Experts of a small language model: a variant of SOAP for the experts, 3100 steps.
Below are experts of layer 7 (counted from 0) of a mixture-of-experts language model. Rows are named router (the router's row for the expert), down (a neuron's output weights, with its number) and show model dimensions 0-159. Each number is 50 + 10 x the weight over its row's rms, rounded and kept within 0 to 99.
Before each expert's rows: "comes before" lists some tokens at least twice as common just after its tokens as in all text. This comes from a sample of Wikipedia text that the model never trained on. Tokens count by the router's weight.

# expert 20
comes before: "\n", "\n\n", " |", "=", "| ", "% | "
router:56 53 68 32 50 45 56 57 25 46 49 54 70 50 44 62 60 58 52 45 46 42 67 55 44 51 38 50 55 60 39 58 53 27 58 49 46 38 42 59 69 32 43 37 61 42 60 48 62 58 52 58 53 51 54 62 43 50 47 52 45 43 40 59 55 44 53 43 55 39 49 55 40 45 44 62 42 57 50 42 53 56 46 43 59 46 55 55 50 51 47 55 51 56 29 74 42 45 62 44 41 71 67 47 46 37 47 52 36 57 60 59 35 57 41 57 55 66 58 39 28 56 49 53 54 59 46 53 35 71 62 44 52 66 63 69 56 50 42 57 60 56 39 43 53 47 58 36 36 41 38 47 28 65 51 60 48 51 38 43
down1:57 54 59 76 59 50 59 43 48 44 52 72 64 48 46 50 50 58 54 50 37 52 59 43 35 48 36 46 56 48 61 40 52 60 46 43 47 50 32 43 52 32 45 66 36 56 48 34 58 42 54 58 48 50 39 59 51 48 58 52 43 49 41 23 65 58 65 46 33 53 48 53 43 60 39 46 48 52 33 52 48 41 64 47 57 53 30 46 71 66 55 43 58 59 44 54 44 45 33 42 33 39 53 55 59 43 39 58 50 51 35 61 50 38 32 68 52 33 44 52 36 46 76 60 32 40 65 46 39 46 59 46 56 44 59 52 44 60 41 49 66 53 56 51 56 53 60 55 58 57 57 61 49 40 47 60 54 45 41 51
down2:47 63 51 42 50 61 48 41 50 57 34 58 50 53 43 63 57 46 37 58 50 62 65 56 47 53 43 50 60 39 56 45 24 47 44 56 46 32 47 28 53 47 58 47 44 35 64 56 40 57 46 42 44 60 65 71 47 43 56 41 54 34 46 37 50 66 56 45 43 43 50 65 31 52 41 51 38 53 44 63 55 57 72 61 44 47 45 63 53 35 61 36 39 47 47 39 47 56 38 74 47 61 35 57 49 56 30 47 42 27 52 43 52 58 45 52 44 43 48 50 32 52 42 24 51 52 51 48 55 51 49 62 60 44 58 46 32 44 57 47 55 49 56 50 44 50 56 52 68 63 50 57 53 63 57 53 50 41 43 44
down3:55 56 49 54 56 44 52 42 51 53 38 67 69 38 37 51 56 48 41 48 64 53 51 58 58 61 43 46 46 35 55 31 53 51 52 56 40 54 44 36 57 50 56 42 37 49 52 49 46 49 44 53 54 52 44 51 42 56 54 34 51 56 67 41 60 42 57 47 64 66 30 49 58 40 40 52 43 52 76 52 38 49 62 56 47 55 46 63 41 29 57 55 53 35 36 38 40 33 62 44 39 51 52 43 44 42 52 29 62 55 43 45 34 35 45 54 30 60 45 51 39 47 38 42 64 42 54 69 49 50 52 58 50 47 44 45 52 40 47 47 40 51 35 61 56 46 41 44 33 59 56 67 44 46 52 44 59 44 53 55
down4:59 46 47 54 23 44 45 39 61 67 49 42 29 41 45 54 69 51 53 52 29 35 47 54 29 31 48 58 45 47 63 48 45 62 32 33 46 58 48 38 59 44 38 48 45 55 75 66 40 66 53 39 49 59 59 61 56 66 62 50 61 53 61 58 66 59 54 57 41 42 68 67 50 48 60 35 36 57 40 68 50 61 32 59 47 58 41 39 26 53 35 55 56 60 55 58 59 49 34 57 49 41 48 35 51 57 30 55 62 36 44 56 60 60 40 58 43 45 49 36 60 57 32 47 41 58 60 56 67 52 51 49 51 55 61 58 30 60 46 49 37 45 51 53 62 65 45 54 35 49 52 45 40 36 48 58 52 42 69 49
down5:36 48 48 37 50 55 38 48 33 57 50 46 54 64 51 54 74 57 55 34 57 57 48 48 62 44 37 57 47 68 55 49 48 46 56 30 63 42 45 37 55 52 41 44 71 59 64 48 39 60 34 59 58 55 51 63 53 55 32 42 64 45 52 63 61 56 47 50 44 40 43 19 72 47 51 51 38 58 45 58 57 65 51 47 38 56 55 41 57 52 53 53 69 38 57 46 22 55 74 62 53 56 50 59 54 54 44 50 50 53 50 43 65 59 62 46 59 52 68 63 56 52 50 34 62 38 42 62 53 41 46 60 46 60 42 34 49 57 64 57 55 62 56 53 55 36 45 34 55 43 46 43 61 72 44 61 43 34 71 42

# expert 0
comes before: "1", "0", "2", "3", "4", "5"
router:58 72 44 46 32 34 53 51 64 51 52 54 50 47 42 81 46 38 57 49 50 52 53 54 50 50 48 46 53 63 49 51 58 47 43 37 40 44 38 59 57 43 61 48 41 47 68 58 65 59 42 56 49 57 67 47 51 52 55 53 57 66 47 59 54 59 65 30 66 51 59 52 51 34 45 62 54 53 62 41 51 48 27 61 61 49 34 46 58 44 40 44 52 50 54 51 53 63 54 48 50 50 40 40 51 56 26 49 50 57 54 49 49 52 38 38 44 43 56 60 43 50 57 48 69 34 61 48 57 45 62 56 48 55 53 64 39 50 86 65 44 59 40 44 59 45 48 50 53 54 51 60 36 62 60 50 68 46 56 71
down29:49 35 42 56 43 46 76 47 52 59 45 35 53 37 49 64 40 36 44 52 48 39 48 57 53 49 43 38 58 43 52 60 54 51 64 45 54 46 53 43 65 41 58 37 66 56 64 44 71 61 45 49 40 60 40 43 70 58 38 53 56 43 55 60 42 46 45 36 48 27 56 55 50 42 60 59 36 47 60 31 40 68 41 52 71 69 55 54 45 66 40 28 34 54 45 58 70 44 55 49 53 48 56 39 60 50 48 44 53 45 57 61 50 29 58 44 51 45 55 38 68 54 75 44 44 46 62 48 54 31 59 52 44 52 59 44 51 40 46 52 40 46 58 54 38 48 69 45 40 68 44 41 52 35 65 41 57 52 42 55
down30:59 52 39 55 67 48 53 33 65 53 36 60 54 60 45 48 45 46 51 72 43 49 41 61 32 50 50 60 61 34 31 54 41 46 38 55 44 51 61 51 43 47 49 43 52 49 57 64 48 61 49 35 50 52 51 53 45 59 57 59 48 60 58 43 49 63 63 19 59 55 69 58 53 55 69 60 46 66 60 42 55 36 41 52 47 43 43 62 62 60 32 50 31 60 36 44 40 45 42 56 63 56 65 47 56 52 44 42 59 55 51 51 49 29 47 53 25 51 54 44 64 56 50 52 56 42 53 45 54 54 63 42 42 44 32 44 45 65 65 48 52 51 50 54 47 48 50 62 63 61 29 47 50 53 35 44 68 48 43 53
down31:41 62 58 50 29 46 61 54 42 35 39 60 63 42 37 55 41 51 50 50 45 67 44 41 55 57 43 57 50 57 42 65 58 50 50 63 54 49 45 37 59 56 47 41 52 56 54 62 64 41 33 28 48 47 47 52 51 76 46 54 45 55 54 50 54 64 62 34 59 36 66 50 53 32 51 39 58 58 29 68 46 54 49 71 46 37 63 52 58 53 39 58 61 54 34 41 36 57 49 41 71 60 47 45 56 37 37 37 47 47 50 60 59 46 44 60 43 43 32 38 43 45 64 46 64 46 64 63 51 67 60 51 53 46 69 49 51 43 56 43 19 44 40 46 56 50 60 56 57 44 62 63 45 39 66 59 55 54 49 53
down32:49 42 48 44 56 51 63 74 57 56 35 52 54 56 54 57 48 37 48 70 49 63 57 44 45 48 45 35 57 48 67 57 72 57 44 49 44 52 48 59 42 51 46 57 50 61 53 59 52 39 43 47 47 59 62 46 54 39 51 38 69 51 53 45 47 63 60 43 66 58 63 55 39 35 61 67 40 49 37 49 58 33 43 48 58 51 53 62 71 23 58 58 44 60 37 45 52 36 39 46 54 43 50 50 47 52 41 40 55 50 39 37 49 46 60 55 54 40 63 47 42 53 41 48 51 56 64 51 43 29 55 50 50 44 51 89 63 61 57 40 61 42 65 69 50 43 46 52 58 62 56 52 53 62 62 44 72 56 48 41
down33:47 56 32 61 50 63 44 55 35 44 45 41 33 52 61 42 64 55 26 60 43 52 58 44 48 61 54 55 41 52 47 43 48 45 45 44 67 50 55 31 68 56 57 66 55 58 39 45 50 39 58 24 52 36 52 38 44 48 46 45 44 39 43 39 45 42 66 43 58 58 38 47 43 46 49 34 41 28 61 44 54 42 56 44 55 53 44 52 57 52 44 46 58 47 56 48 59 39 36 39 42 49 64 53 47 56 51 38 49 49 60 42 52 45 63 74 62 49 45 35 57 60 64 45 39 70 52 63 59 47 47 72 38 63 50 47 38 24 55 60 60 48 38 62 42 49 51 56 47 44 37 59 55 39 56 37 55 76 52 53

# expert 7
comes before: "| ", "|", "-", "- ", "|  |", "  -"
router:59 52 69 41 59 54 47 53 53 54 49 48 42 63 49 51 52 35 52 46 65 55 45 44 55 55 52 45 49 58 51 57 74 42 44 46 47 39 35 65 37 53 54 48 50 59 58 45 63 46 59 47 38 51 57 44 46 66 50 41 70 71 36 63 63 48 58 40 47 48 75 54 38 50 58 36 52 59 48 41 26 52 40 58 74 61 47 54 46 62 44 58 63 63 43 65 39 55 57 36 34 45 60 42 57 45 63 46 43 50 66 53 57 37 49 52 36 53 56 40 52 37 49 62 39 61 48 64 41 64 39 45 53 44 68 52 50 47 45 68 66 57 40 43 67 39 64 36 47 49 38 61 59 57 61 56 71 65 49 58
down2:49 46 64 31 51 39 39 52 40 49 24 43 39 45 42 28 49 62 62 65 33 36 54 44 51 45 45 43 40 58 59 56 60 58 49 50 58 60 60 55 45 57 49 48 59 67 49 49 59 30 50 39 35 53 48 45 65 59 51 58 49 56 48 40 34 64 35 34 54 51 51 57 33 60 57 72 36 60 46 62 54 37 45 48 63 55 62 53 68 36 52 65 48 51 50 61 51 49 52 36 52 50 55 67 37 57 56 53 48 62 40 51 51 44 42 57 49 47 53 41 31 52 50 67 40 60 42 38 71 54 52 74 59 53 59 40 52 46 52 52 55 36 66 62 45 61 59 19 66 55 57 52 53 58 47 51 51 55 48 39
down3:55 55 44 58 43 66 52 52 60 55 56 52 51 34 47 32 54 62 60 56 59 48 52 42 48 22 61 55 50 78 46 53 56 49 44 38 57 52 29 49 50 49 37 44 56 44 56 54 55 38 53 41 51 45 51 69 57 48 34 54 50 57 57 43 47 42 39 50 55 66 46 55 58 45 53 57 47 50 51 58 61 53 35 51 47 60 47 38 43 70 48 43 47 58 51 48 43 33 52 70 58 32 54 43 49 49 39 55 45 76 45 36 46 58 40 41 66 46 48 76 65 39 41 47 54 42 45 49 60 48 30 37 66 49 54 54 44 56 54 43 56 42 45 63 43 53 39 53 46 55 62 35 23 57 64 58 43 41 49 50
down4:56 56 49 47 55 52 48 22 50 56 34 49 38 59 60 41 55 42 58 59 45 55 47 80 56 55 55 56 42 32 46 45 60 53 57 42 27 50 31 49 47 49 52 57 41 65 57 45 47 40 56 37 46 55 65 50 55 44 46 57 45 80 40 51 32 51 58 61 58 52 53 39 51 67 62 69 61 48 47 48 44 33 71 37 42 36 58 46 45 45 42 40 43 37 51 68 44 33 42 61 41 46 53 40 43 47 40 64 63 45 64 66 41 48 61 64 49 56 43 48 51 47 60 49 30 64 55 38 39 81 32 46 41 56 56 44 67 48 65 45 61 62 43 50 67 48 57 46 56 46 44 34 40 49 45 36 53 61 54 43
down5:48 58 48 53 47 56 55 65 38 63 56 27 36 51 41 34 34 41 39 43 32 47 59 42 53 56 51 50 47 53 69 58 54 46 51 55 54 59 48 48 45 46 49 72 56 38 50 58 55 36 48 45 47 66 61 37 57 49 74 34 61 75 51 48 47 49 59 57 61 28 43 63 66 51 35 48 49 52 34 41 50 43 53 49 47 51 49 45 55 50 75 49 46 61 57 49 53 65 56 48 48 38 53 52 38 67 32 59 49 46 42 35 55 42 53 72 47 51 50 47 44 50 46 70 43 56 53 44 52 25 47 45 50 64 57 63 58 38 44 53 48 55 47 51 47 62 44 56 64 57 68 45 69 52 38 54 32 69 61 41
down6:37 47 50 81 51 58 53 41 32 64 62 39 72 57 40 71 55 52 42 45 47 69 70 58 56 41 51 56 45 51 54 36 29 49 61 54 63 44 59 38 38 41 63 51 56 62 27 48 52 56 52 50 52 58 45 30 39 71 63 56 48 60 59 36 49 61 66 66 52 52 54 47 69 51 65 37 35 43 52 38 63 47 51 55 41 56 53 27 63 57 58 46 62 50 65 62 45 44 50 48 31 56 42 49 44 55 49 56 75 48 61 52 35 69 48 56 48 57 41 38 48 42 38 41 43 44 51 52 59 42 49 38 62 46 55 55 41 41 51 58 52 60 69 55 53 57 70 56 48 51 46 62 66 62 59 43 42 43 51 44

# expert 11
comes before: "1", "2", "020", "008", "019", "010"
router:64 56 39 43 45 69 67 58 60 74 56 39 53 72 45 60 48 56 47 42 63 48 43 58 67 32 39 51 33 67 77 65 30 50 37 41 35 46 42 43 64 44 63 38 55 69 39 50 51 52 43 67 46 41 60 50 44 54 31 50 53 63 59 49 51 59 66 41 61 56 49 49 46 37 51 39 63 64 59 53 55 40 49 57 59 43 41 38 44 48 36 39 53 55 38 51 57 77 67 46 55 42 51 37 56 43 51 56 48 56 60 61 39 48 47 55 40 53 43 62 49 61 57 46 66 36 41 46 59 62 49 29 44 54 53 55 69 57 66 54 36 46 46 59 41 49 59 47 37 50 50 52 67 52 47 48 36 45 33 67
down1:43 36 52 34 54 61 48 57 38 40 55 47 53 57 34 55 43 50 51 55 54 54 62 77 66 53 48 61 41 42 58 67 40 48 44 54 57 41 65 57 56 48 54 46 63 57 61 57 66 59 61 67 52 74 36 32 44 30 52 59 57 65 72 44 42 53 43 48 58 56 43 38 54 57 38 57 49 34 61 71 46 37 49 30 55 53 55 56 53 52 50 55 55 61 40 64 42 43 50 53 47 63 45 48 56 43 54 49 49 50 39 54 41 37 39 55 51 36 45 48 54 36 56 39 41 42 47 47 60 52 65 33 55 55 38 55 40 59 62 35 64 50 57 56 54 45 57 60 56 55 55 63 54 41 53 44 38 63 42 50
down2:36 66 59 45 38 46 39 31 58 42 41 41 54 61 43 47 46 53 45 54 51 41 60 54 48 65 54 42 42 42 62 53 49 32 32 51 53 46 64 48 37 48 29 68 43 48 47 44 52 59 52 44 44 45 56 55 57 41 38 38 36 40 71 52 42 52 46 50 32 59 39 55 44 56 61 51 56 59 60 53 39 56 57 67 39 58 58 31 51 53 37 66 61 53 52 59 57 57 60 56 51 45 46 44 60 65 46 42 51 48 43 57 36 45 50 59 69 52 65 41 34 31 52 63 42 49 33 57 46 34 45 52 33 70 29 39 38 52 75 48 54 69 49 67 58 52 57 59 51 46 52 42 45 53 79 36 50 61 62 63
down3:57 43 56 56 47 48 41 49 62 44 52 57 50 44 57 63 69 51 52 60 51 76 50 54 55 53 41 63 61 57 36 56 43 68 61 45 41 59 31 46 38 64 62 42 66 40 55 50 43 43 55 50 69 41 44 61 40 63 45 51 49 35 49 56 51 69 48 50 67 63 42 46 59 38 53 72 56 37 48 40 37 41 61 40 50 43 48 50 56 53 43 50 51 46 39 40 38 53 48 56 30 41 39 58 38 45 55 50 48 65 49 49 60 49 45 30 53 43 70 46 44 65 63 50 63 65 46 33 46 57 41 40 49 59 61 62 55 39 49 56 48 40 55 50 46 33 38 42 39 55 67 44 38 40 37 54 51 49 42 53
down4:43 40 45 59 71 50 64 32 46 56 37 55 39 48 49 66 27 56 48 42 51 55 67 37 55 41 39 57 51 59 49 54 49 43 57 26 49 52 38 46 57 45 47 60 60 63 57 57 47 46 55 46 30 48 43 37 65 53 53 47 52 51 58 58 45 58 47 54 68 54 46 49 40 63 46 68 41 48 51 60 47 48 51 44 66 61 60 49 50 57 51 60 51 56 51 63 56 62 56 47 58 34 48 34 42 32 41 42 54 49 48 57 58 46 57 45 55 53 37 64 47 75 48 56 45 50 28 69 50 50 39 46 50 47 62 40 37 51 52 47 53 38 34 51 60 55 34 53 43 54 45 50 58 59 34 51 57 53 59 61
down5:52 44 58 49 33 49 49 37 43 50 69 51 38 41 52 39 47 56 34 40 69 58 58 54 54 41 44 55 41 62 75 42 37 49 43 48 57 38 51 44 36 54 39 30 42 52 60 56 60 69 50 52 43 65 55 60 64 43 39 60 45 51 30 54 59 47 47 46 50 41 39 47 39 53 38 55 42 47 48 65 46 42 58 66 75 49 54 45 36 49 51 47 59 73 50 35 43 54 52 41 55 42 56 70 39 58 55 48 57 42 51 52 45 47 59 40 53 35 49 43 56 30 73 67 47 34 48 55 53 70 55 59 63 51 68 62 53 29 66 55 47 46 57 34 66 53 56 44 50 60 45 39 62 71 66 63 46 36 58 38

# expert 10
comes before: "\n\n", "\n", "==", "===", "The", " The"
router:57 81 44 51 52 40 42 56 51 34 58 53 70 39 43 64 55 55 55 34 64 47 49 52 54 49 38 52 56 56 45 37 37 55 51 32 52 48 35 56 48 50 58 52 47 45 39 58 51 28 58 53 28 54 52 49 62 49 50 30 51 45 59 52 60 59 45 52 40 31 66 45 34 54 55 44 57 64 58 47 69 44 54 64 35 67 41 49 45 58 56 52 66 48 50 43 55 42 43 46 51 60 48 52 56 43 43 54 47 57 69 60 36 54 43 51 30 49 48 45 45 69 48 64 61 48 33 41 48 68 63 28 61 49 54 67 59 60 41 63 63 40 43 57 59 54 43 56 47 46 23 55 66 47 63 63 65 51 40 58
down2:52 47 58 56 59 41 50 45 71 62 52 39 50 52 40 60 51 55 43 41 52 38 55 42 42 64 51 69 60 50 52 41 66 66 42 61 43 48 65 65 53 32 39 57 35 48 44 63 37 53 48 50 60 57 46 46 59 49 57 33 42 63 46 41 35 47 56 42 49 53 59 45 56 53 52 50 54 58 55 42 39 49 50 56 55 50 25 55 45 47 34 31 48 43 51 53 47 32 40 45 56 65 37 45 48 53 50 57 66 59 56 56 46 49 47 58 67 46 51 61 46 63 56 49 52 52 47 57 58 40 53 37 44 56 68 48 45 47 45 47 43 53 27 48 57 41 34 53 46 64 38 29 46 35 70 43 72 73 32 57
down3:39 57 54 73 38 35 53 56 39 51 50 66 43 40 55 71 63 50 52 43 60 48 45 54 45 39 43 55 66 39 56 41 61 28 41 63 53 56 52 58 64 39 61 42 37 47 37 64 52 62 54 63 47 51 54 56 53 44 61 48 53 53 58 42 58 49 49 58 30 51 42 43 51 63 52 44 59 49 74 60 47 47 43 39 60 64 56 31 55 51 47 47 30 42 56 28 37 59 54 41 38 48 77 57 55 51 42 44 44 69 41 52 62 62 54 31 53 45 49 54 54 38 39 60 65 55 55 43 43 69 52 51 43 53 63 56 35 37 47 52 41 49 47 37 37 49 45 60 49 48 29 37 45 42 55 55 35 58 44 47
down4:64 58 55 51 58 47 43 46 57 33 63 46 60 73 52 78 57 51 64 49 68 68 51 68 47 44 44 63 49 36 39 56 45 33 49 62 50 32 55 63 52 46 38 47 47 42 37 49 39 56 50 60 54 49 37 51 50 59 43 58 47 28 59 57 52 62 61 32 53 63 41 59 38 46 55 38 35 47 56 49 47 55 60 48 36 42 48 57 50 42 28 47 61 36 46 43 70 56 58 58 48 49 53 47 64 48 49 62 48 44 65 43 62 35 52 32 59 55 50 47 60 58 50 48 40 35 49 50 40 51 56 38 34 57 50 61 58 53 58 49 61 62 36 43 46 47 60 42 65 35 48 56 58 58 53 50 54 46 45 45
down5:33 53 41 39 40 51 52 42 44 57 38 56 49 49 51 30 60 42 53 52 46 49 53 45 47 58 63 40 62 28 45 54 63 55 34 60 48 61 49 55 46 46 46 51 63 59 59 36 65 49 50 58 49 61 50 42 44 50 32 50 49 47 66 54 60 72 48 44 50 55 42 54 60 52 29 53 55 65 48 45 53 44 53 52 44 52 55 50 44 53 39 51 35 46 62 41 63 56 43 52 53 66 69 56 34 37 54 61 64 31 52 40 66 50 51 56 46 56 45 57 44 56 57 65 36 43 60 45 68 46 34 58 55 44 55 33 39 40 40 79 46 42 48 48 50 41 56 59 52 50 53 35 52 35 27 53 37 59 49 51
down6:40 49 56 43 56 38 50 54 73 56 37 40 32 49 75 44 34 52 49 58 57 48 59 40 39 31 50 40 33 59 45 50 50 51 33 37 54 47 50 46 45 46 48 49 65 53 70 55 61 44 48 48 56 52 50 40 33 46 27 61 68 55 44 48 30 46 49 49 45 55 34 29 50 44 67 58 34 55 48 55 42 71 57 58 46 51 44 68 35 50 49 40 50 46 60 49 53 49 50 47 45 61 49 41 45 51 45 55 46 55 55 38 50 37 46 34 57 33 44 52 49 45 46 78 76 44 38 49 57 28 53 50 57 34 52 31 50 53 49 46 37 50 44 31 43 41 41 63 38 50 46 49 49 58 55 78 60 48 49 70

# expert 23
comes before: " | ", ".", "–", ",", " |", "; "
router:67 51 79 48 59 38 45 56 51 49 45 50 53 47 41 58 45 59 58 45 49 50 54 60 71 50 44 46 50 80 41 62 67 48 63 49 38 46 62 67 48 42 50 47 62 46 55 44 46 54 46 56 33 32 59 45 47 64 46 36 40 49 39 57 53 55 51 38 42 50 49 58 50 51 53 51 70 46 30 42 45 49 47 60 60 65 50 57 37 60 55 57 51 60 46 57 50 43 56 51 38 46 55 48 53 47 61 60 41 70 49 67 44 51 40 51 43 36 50 21 53 41 60 50 58 46 58 53 53 55 52 47 52 64 56 75 62 39 44 50 57 44 63 48 42 47 55 54 48 39 30 56 48 57 57 70 61 56 43 59
down1:38 57 47 55 51 60 35 49 52 56 56 54 59 63 54 59 57 50 39 44 39 32 52 30 60 39 58 36 52 53 73 54 54 55 55 61 49 42 59 43 35 56 46 55 51 66 53 36 49 67 61 48 51 62 64 58 50 52 47 55 44 59 59 55 51 49 53 53 47 66 32 38 55 52 62 50 44 54 41 70 48 48 69 38 35 57 55 61 53 61 54 64 60 65 38 46 52 42 74 50 38 59 54 40 51 39 68 53 33 52 47 43 64 39 62 39 43 42 62 32 32 42 44 47 39 51 35 57 49 55 40 38 70 43 28 52 38 47 45 28 63 54 43 66 48 65 39 59 40 34 58 53 55 46 60 55 46 56 62 62
down2:46 43 42 60 40 46 51 45 63 45 58 62 72 58 38 58 47 36 47 52 65 47 45 41 62 45 26 56 45 55 56 40 29 56 52 49 44 28 41 53 56 54 51 46 56 42 53 49 62 51 76 63 33 43 57 63 30 65 50 49 48 40 47 63 65 56 62 52 58 65 49 61 57 69 40 45 34 47 49 51 47 49 37 38 57 40 40 54 39 60 45 38 52 40 72 42 44 58 54 61 43 61 62 37 72 38 44 45 39 43 78 46 50 38 46 34 46 55 42 32 48 48 52 58 46 36 42 49 47 51 38 55 64 45 50 35 41 46 37 47 39 57 64 57 62 36 62 46 48 40 45 53 45 38 43 37 39 52 50 58
down3:58 56 41 52 53 40 50 46 71 56 39 54 35 44 55 54 43 42 47 49 48 51 48 60 54 32 63 57 30 54 66 50 59 48 65 38 50 43 46 56 48 32 58 63 38 65 59 41 57 60 56 45 55 73 56 25 46 29 37 39 60 52 40 60 55 53 49 35 70 50 68 43 54 57 48 52 53 46 60 40 42 48 37 64 22 37 66 52 46 38 46 56 43 49 38 70 58 35 65 29 33 52 38 67 56 63 52 44 44 59 61 40 65 52 55 48 49 51 55 51 64 57 53 69 44 56 56 72 49 43 47 24 50 46 49 52 41 44 46 49 41 54 51 54 57 59 47 43 57 48 49 30 53 58 48 58 43 54 52 68
down4:62 40 37 47 39 45 52 38 71 65 51 64 28 51 60 57 42 40 41 48 50 51 45 50 59 47 55 64 42 40 41 40 54 51 40 64 47 59 57 37 58 56 60 60 49 59 45 40 47 35 35 61 59 55 50 60 47 61 58 61 56 53 63 66 52 47 64 53 36 53 43 38 31 54 52 54 42 45 60 48 33 39 60 57 54 38 49 56 33 47 46 74 63 68 46 51 47 51 55 65 44 56 43 35 45 37 31 57 44 56 54 50 26 37 42 52 40 54 58 70 61 39 57 48 49 59 35 46 49 50 53 51 57 42 52 43 42 77 36 38 62 47 44 45 40 57 65 47 67 31 41 43 37 43 51 32 42 39 47 44
down5:37 57 54 53 48 41 23 30 43 45 59 41 65 44 58 40 52 48 46 38 41 46 34 60 55 54 39 33 40 45 42 29 52 52 41 47 49 48 44 57 56 42 44 53 40 44 44 44 63 36 39 55 43 58 38 34 46 44 42 45 56 33 40 41 53 69 47 50 43 53 42 38 44 60 52 33 41 44 43 47 60 64 65 46 65 81 49 52 47 38 61 43 40 35 58 49 47 53 37 49 42 54 52 57 46 46 52 49 63 55 62 37 41 59 50 64 33 44 38 42 51 37 37 67 56 56 32 56 52 52 56 36 62 43 53 57 52 63 60 64 64 51 43 59 42 48 34 62 45 52 44 42 46 49 58 41 51 46 34 58

# expert 12
comes before: " | ", " |", "–", ".", ", ", ")"
router:46 49 69 32 61 39 53 56 42 58 58 58 51 57 41 34 67 64 76 35 53 36 45 53 67 42 46 56 47 56 46 51 49 49 63 42 58 57 51 62 57 37 50 39 66 53 52 37 49 42 49 63 47 42 45 56 43 62 59 43 45 60 33 48 54 40 50 62 46 52 52 47 47 44 49 33 67 39 22 38 62 40 67 51 38 76 47 38 24 45 52 51 43 62 37 44 60 62 60 43 52 47 55 48 55 45 51 66 35 51 60 61 36 52 49 53 55 46 65 26 54 61 43 45 47 65 42 40 46 51 37 57 46 52 52 56 54 70 35 50 59 49 33 63 60 48 61 42 55 38 44 46 42 50 45 49 51 44 37 48
down1:58 44 59 54 52 51 41 38 52 48 35 64 56 41 54 49 44 53 30 47 47 36 47 40 46 61 41 28 48 57 49 40 35 60 47 48 38 45 56 42 40 53 54 49 58 28 39 49 47 47 51 49 42 50 69 44 49 34 69 52 47 58 58 33 50 39 49 39 51 49 39 55 42 43 90 65 52 58 60 56 50 45 57 70 52 56 53 45 41 35 46 59 61 46 49 67 47 44 43 47 58 57 56 46 54 57 39 62 55 45 31 53 64 45 67 59 51 58 58 54 43 44 55 46 36 75 46 45 56 46 42 39 56 53 46 39 58 61 49 54 68 56 47 63 45 46 29 70 57 59 44 56 34 55 67 38 62 61 49 57
down2:47 60 49 27 61 59 60 61 59 50 53 45 50 58 32 43 44 35 55 68 43 49 42 50 47 45 67 65 56 51 52 54 63 65 71 37 69 38 46 28 54 48 39 48 40 43 41 55 45 60 51 57 37 59 64 53 67 37 29 40 56 29 54 66 33 62 49 58 32 62 61 66 58 46 59 57 56 43 39 40 38 29 47 55 55 59 35 49 59 49 51 55 48 43 44 61 64 49 56 46 56 68 43 56 55 69 63 46 63 50 61 63 41 49 41 56 33 40 68 56 51 51 65 58 63 53 39 47 35 38 53 48 55 54 33 60 48 74 54 56 40 48 51 53 54 46 58 54 61 60 65 50 45 62 58 50 62 37 70 32
down3:43 55 53 63 44 61 46 34 45 30 41 51 48 30 60 51 54 48 52 60 55 51 61 61 47 60 48 62 74 76 42 48 62 47 49 50 64 43 48 46 27 32 54 48 65 46 34 50 41 44 60 49 59 34 43 38 52 44 46 47 49 52 64 40 39 47 60 56 33 57 58 50 19 49 34 46 51 53 49 36 56 41 54 31 39 50 45 48 41 55 49 35 56 59 63 51 51 58 53 42 49 43 60 54 58 60 45 52 47 53 49 67 63 51 43 53 64 39 52 52 40 66 55 63 46 62 43 55 28 55 31 42 47 50 51 62 70 45 40 60 68 57 62 34 40 42 48 57 51 36 43 58 39 48 30 45 50 40 35 53
down4:36 86 43 54 39 53 36 44 72 45 42 66 55 40 79 56 72 56 54 52 66 34 37 52 45 45 46 51 54 53 50 40 44 46 53 46 51 48 54 62 45 67 39 33 50 47 51 45 59 45 66 58 44 42 48 49 64 32 45 53 48 65 45 48 52 35 81 34 57 48 44 59 71 51 30 62 63 38 46 49 54 50 71 34 44 56 54 53 62 52 50 53 65 44 67 50 71 51 61 41 43 56 66 48 43 45 56 57 51 38 36 33 51 41 61 58 43 48 61 51 56 51 62 54 53 36 74 60 59 43 31 44 42 60 54 58 39 45 61 69 49 62 49 30 54 30 48 46 48 57 45 45 54 70 46 47 42 33 40 49
down5:74 57 54 37 44 36 44 26 50 39 74 53 42 70 37 36 48 49 60 66 41 42 44 48 65 39 46 52 67 69 44 52 53 46 49 65 52 51 57 36 43 55 42 51 59 57 56 55 43 52 22 56 57 55 49 41 60 54 47 49 43 52 59 31 55 63 50 45 60 58 40 57 51 52 58 38 44 49 40 57 45 30 38 69 60 47 56 58 40 39 58 42 59 35 50 55 50 45 45 58 70 44 56 64 58 29 37 48 45 32 43 56 52 34 60 51 52 50 49 50 48 41 51 65 56 58 39 65 43 47 40 44 68 46 50 59 48 55 51 32 45 81 53 38 51 46 26 81 40 53 53 42 46 36 67 47 47 51 42 64